Experts of a small language model.
Size: 13 layers, width 128.
Experts: 128 experts in each of 13 layers, 32 SwiGLU neurons an expert, a softmax router.
Training: a variant of Muon for the experts, 242M tokens, 7398 steps.
Below are experts of layer 8 (counted from 0) of a mixture-of-experts language model. Rows are named router (the router's row for the expert) and show model dimensions 0-127. Each number is 128 + 24 x the weight over its row's rms, rounded and kept within 0 to 255. Numbers have three digits each.
Before each expert's rows: a language model's description of what the expert responds to. This comes from a sample of Wikipedia text that the model never trained on.

# expert 14
It responds to: Ordinal and number words such as first, second, third, two, plus stat-table cells and percentages in sports and census text.
router:134117141077140125130120107106125119099130103089117139066139155093132175117170137103164102123099133114162114178145135134114123134124094084134112116148115156138181126148143128134107116122132157119136087131153146155157134136086095136104114122108101158094125164120152141131126123113141145111108085176134094123119099103170118152118141122153155089141145108085124089097118143117086160083111

# expert 12
It responds to: Capitalized first letter or piece of a person's name or proper noun, often after a first name, as in Bud C|ramer, Jim P|ryde, New.
router:103132107119097097122138124166103092120167127105147115120104175092125088136163187150155130133123116100112083135170131100163137130158089077126125125104096172158170099129156108095093154131152117145142131135119154123136114122178162091133118113111106100108147136150105132121115132182111153158104112093154117101121127154149118136131151164102133112142143114157107137172125133139099142107117

# expert 7
It responds to: First names, particles and word pieces inside non-English personal names, such as Jean, Van, von, José, Eug-en-io, Dvo-ř-ák, Jiméne-z.
router:164095181159088137087104099119159095131123134101066115110129128110125122120155098089105111159138160133111132134104152112159103135144099162140133095110147153122098098165098101128113129084138153165125156092130124128147117122138113155132129167106153128115106158108140154111165100151140123128087079119129101143114144126149132092145102164098137120127189143141151137141142142119094099155099

# expert 4
It responds to: Role labels and biography or credit verbs in film infoboxes, tables and bios, such as Starring, Preceded, born, released, Candidate.
router:127147114126110134105146104167111116119158119112133144120129135107146118140093136098094097155133175100103110129119169134178171128137109117147155158098141141138112146097109112093089169116151146170123177149146114168138110119112114121130107164159150104129162155140107105149093137143130078109147113129117113149109125130108114078102100101120097129156124150131127171185121098166121148074153

# expert 59
It responds to: Adjective-forming word endings such as -ic, -ical, -ary, -ative, -ious, completing words like Clinic, Strategic, honorary, mysterious.
router:112142114108104165115127145151094141142097128164098139133134094100131128182148164119154146121094136135138157138130114076119129116139159150111144109122120150083149123175170115160084127140157104165138119129139109106131106109143139101126203119088118150143151114112162139104134100127130153155100177102129130167134120113169167152139149160119141137158135177108150139095089166128123137134137

# expert 55
It responds to: Single letters and syllables, especially h and K, in names and words like h-at, h-air, Singh, Bh, Živ-k-ović, often South Asian names.
router:132118150126167174149117119108098158088133159129155124099147098145153119107122159149095104134073122140155106098128146163162099139148143177125090179093149146126104123127130139108111160172129142172145136137103128116123137107133115097115103127082108110111130112111109169101149180152151085129126090123107112113108140127124145174122133103119171121118114115097127162107172115103134125168148

# expert 44
It responds to: Country and region names ending place phrases, like Czech Republic, United States, England, Canada, Ukraine, often in infobox location lines.
router:162159152106100120153129182107133162144124160118123111160146136167138136107120162102123119158124109168150120160168163139085103153153133144109140169157132097100151156099102128113103162110145160108160149112155109143128090104110142142136103118092149075109154123162180142157143096104102139106116117125117110152127120062124131136128113127098133135169139109115142112115152097134124175137145

# expert 20
It responds to: Adjectives or nouns opening a proper name or compound, like Air, Gold, Red, New, Iron Age, Blue Cruise.
router:151112149107146121153102102142119118164128101098110166167108126127140099088137140160151151127098112123085104166131162137090136152128097146133114118155152139133114155148190122103115118172180138114105143152150107134158092100093100113133141114092108123156140123106154158155147112125162091124151091127122159121087129105101107140086099101123100113098121134169148137152122103134148162165101

# expert 54
It responds to: Words and end pieces inside names of government bodies, ministries, parties and military units, as in Secretary of Labor, Minister of Interior, State.
router:124138136150117096150106158107132154143123097123118143193122138133106113114118142110118135152097099121165113154125107137126144143179124168120117089162107102129152093132132144128087098143151133121164152143146145123149103137120072101104081099113151128111165124088174113132077116077111129119171139119128137175102155142132125153108117092151140125177084114151102149131144146120165146111103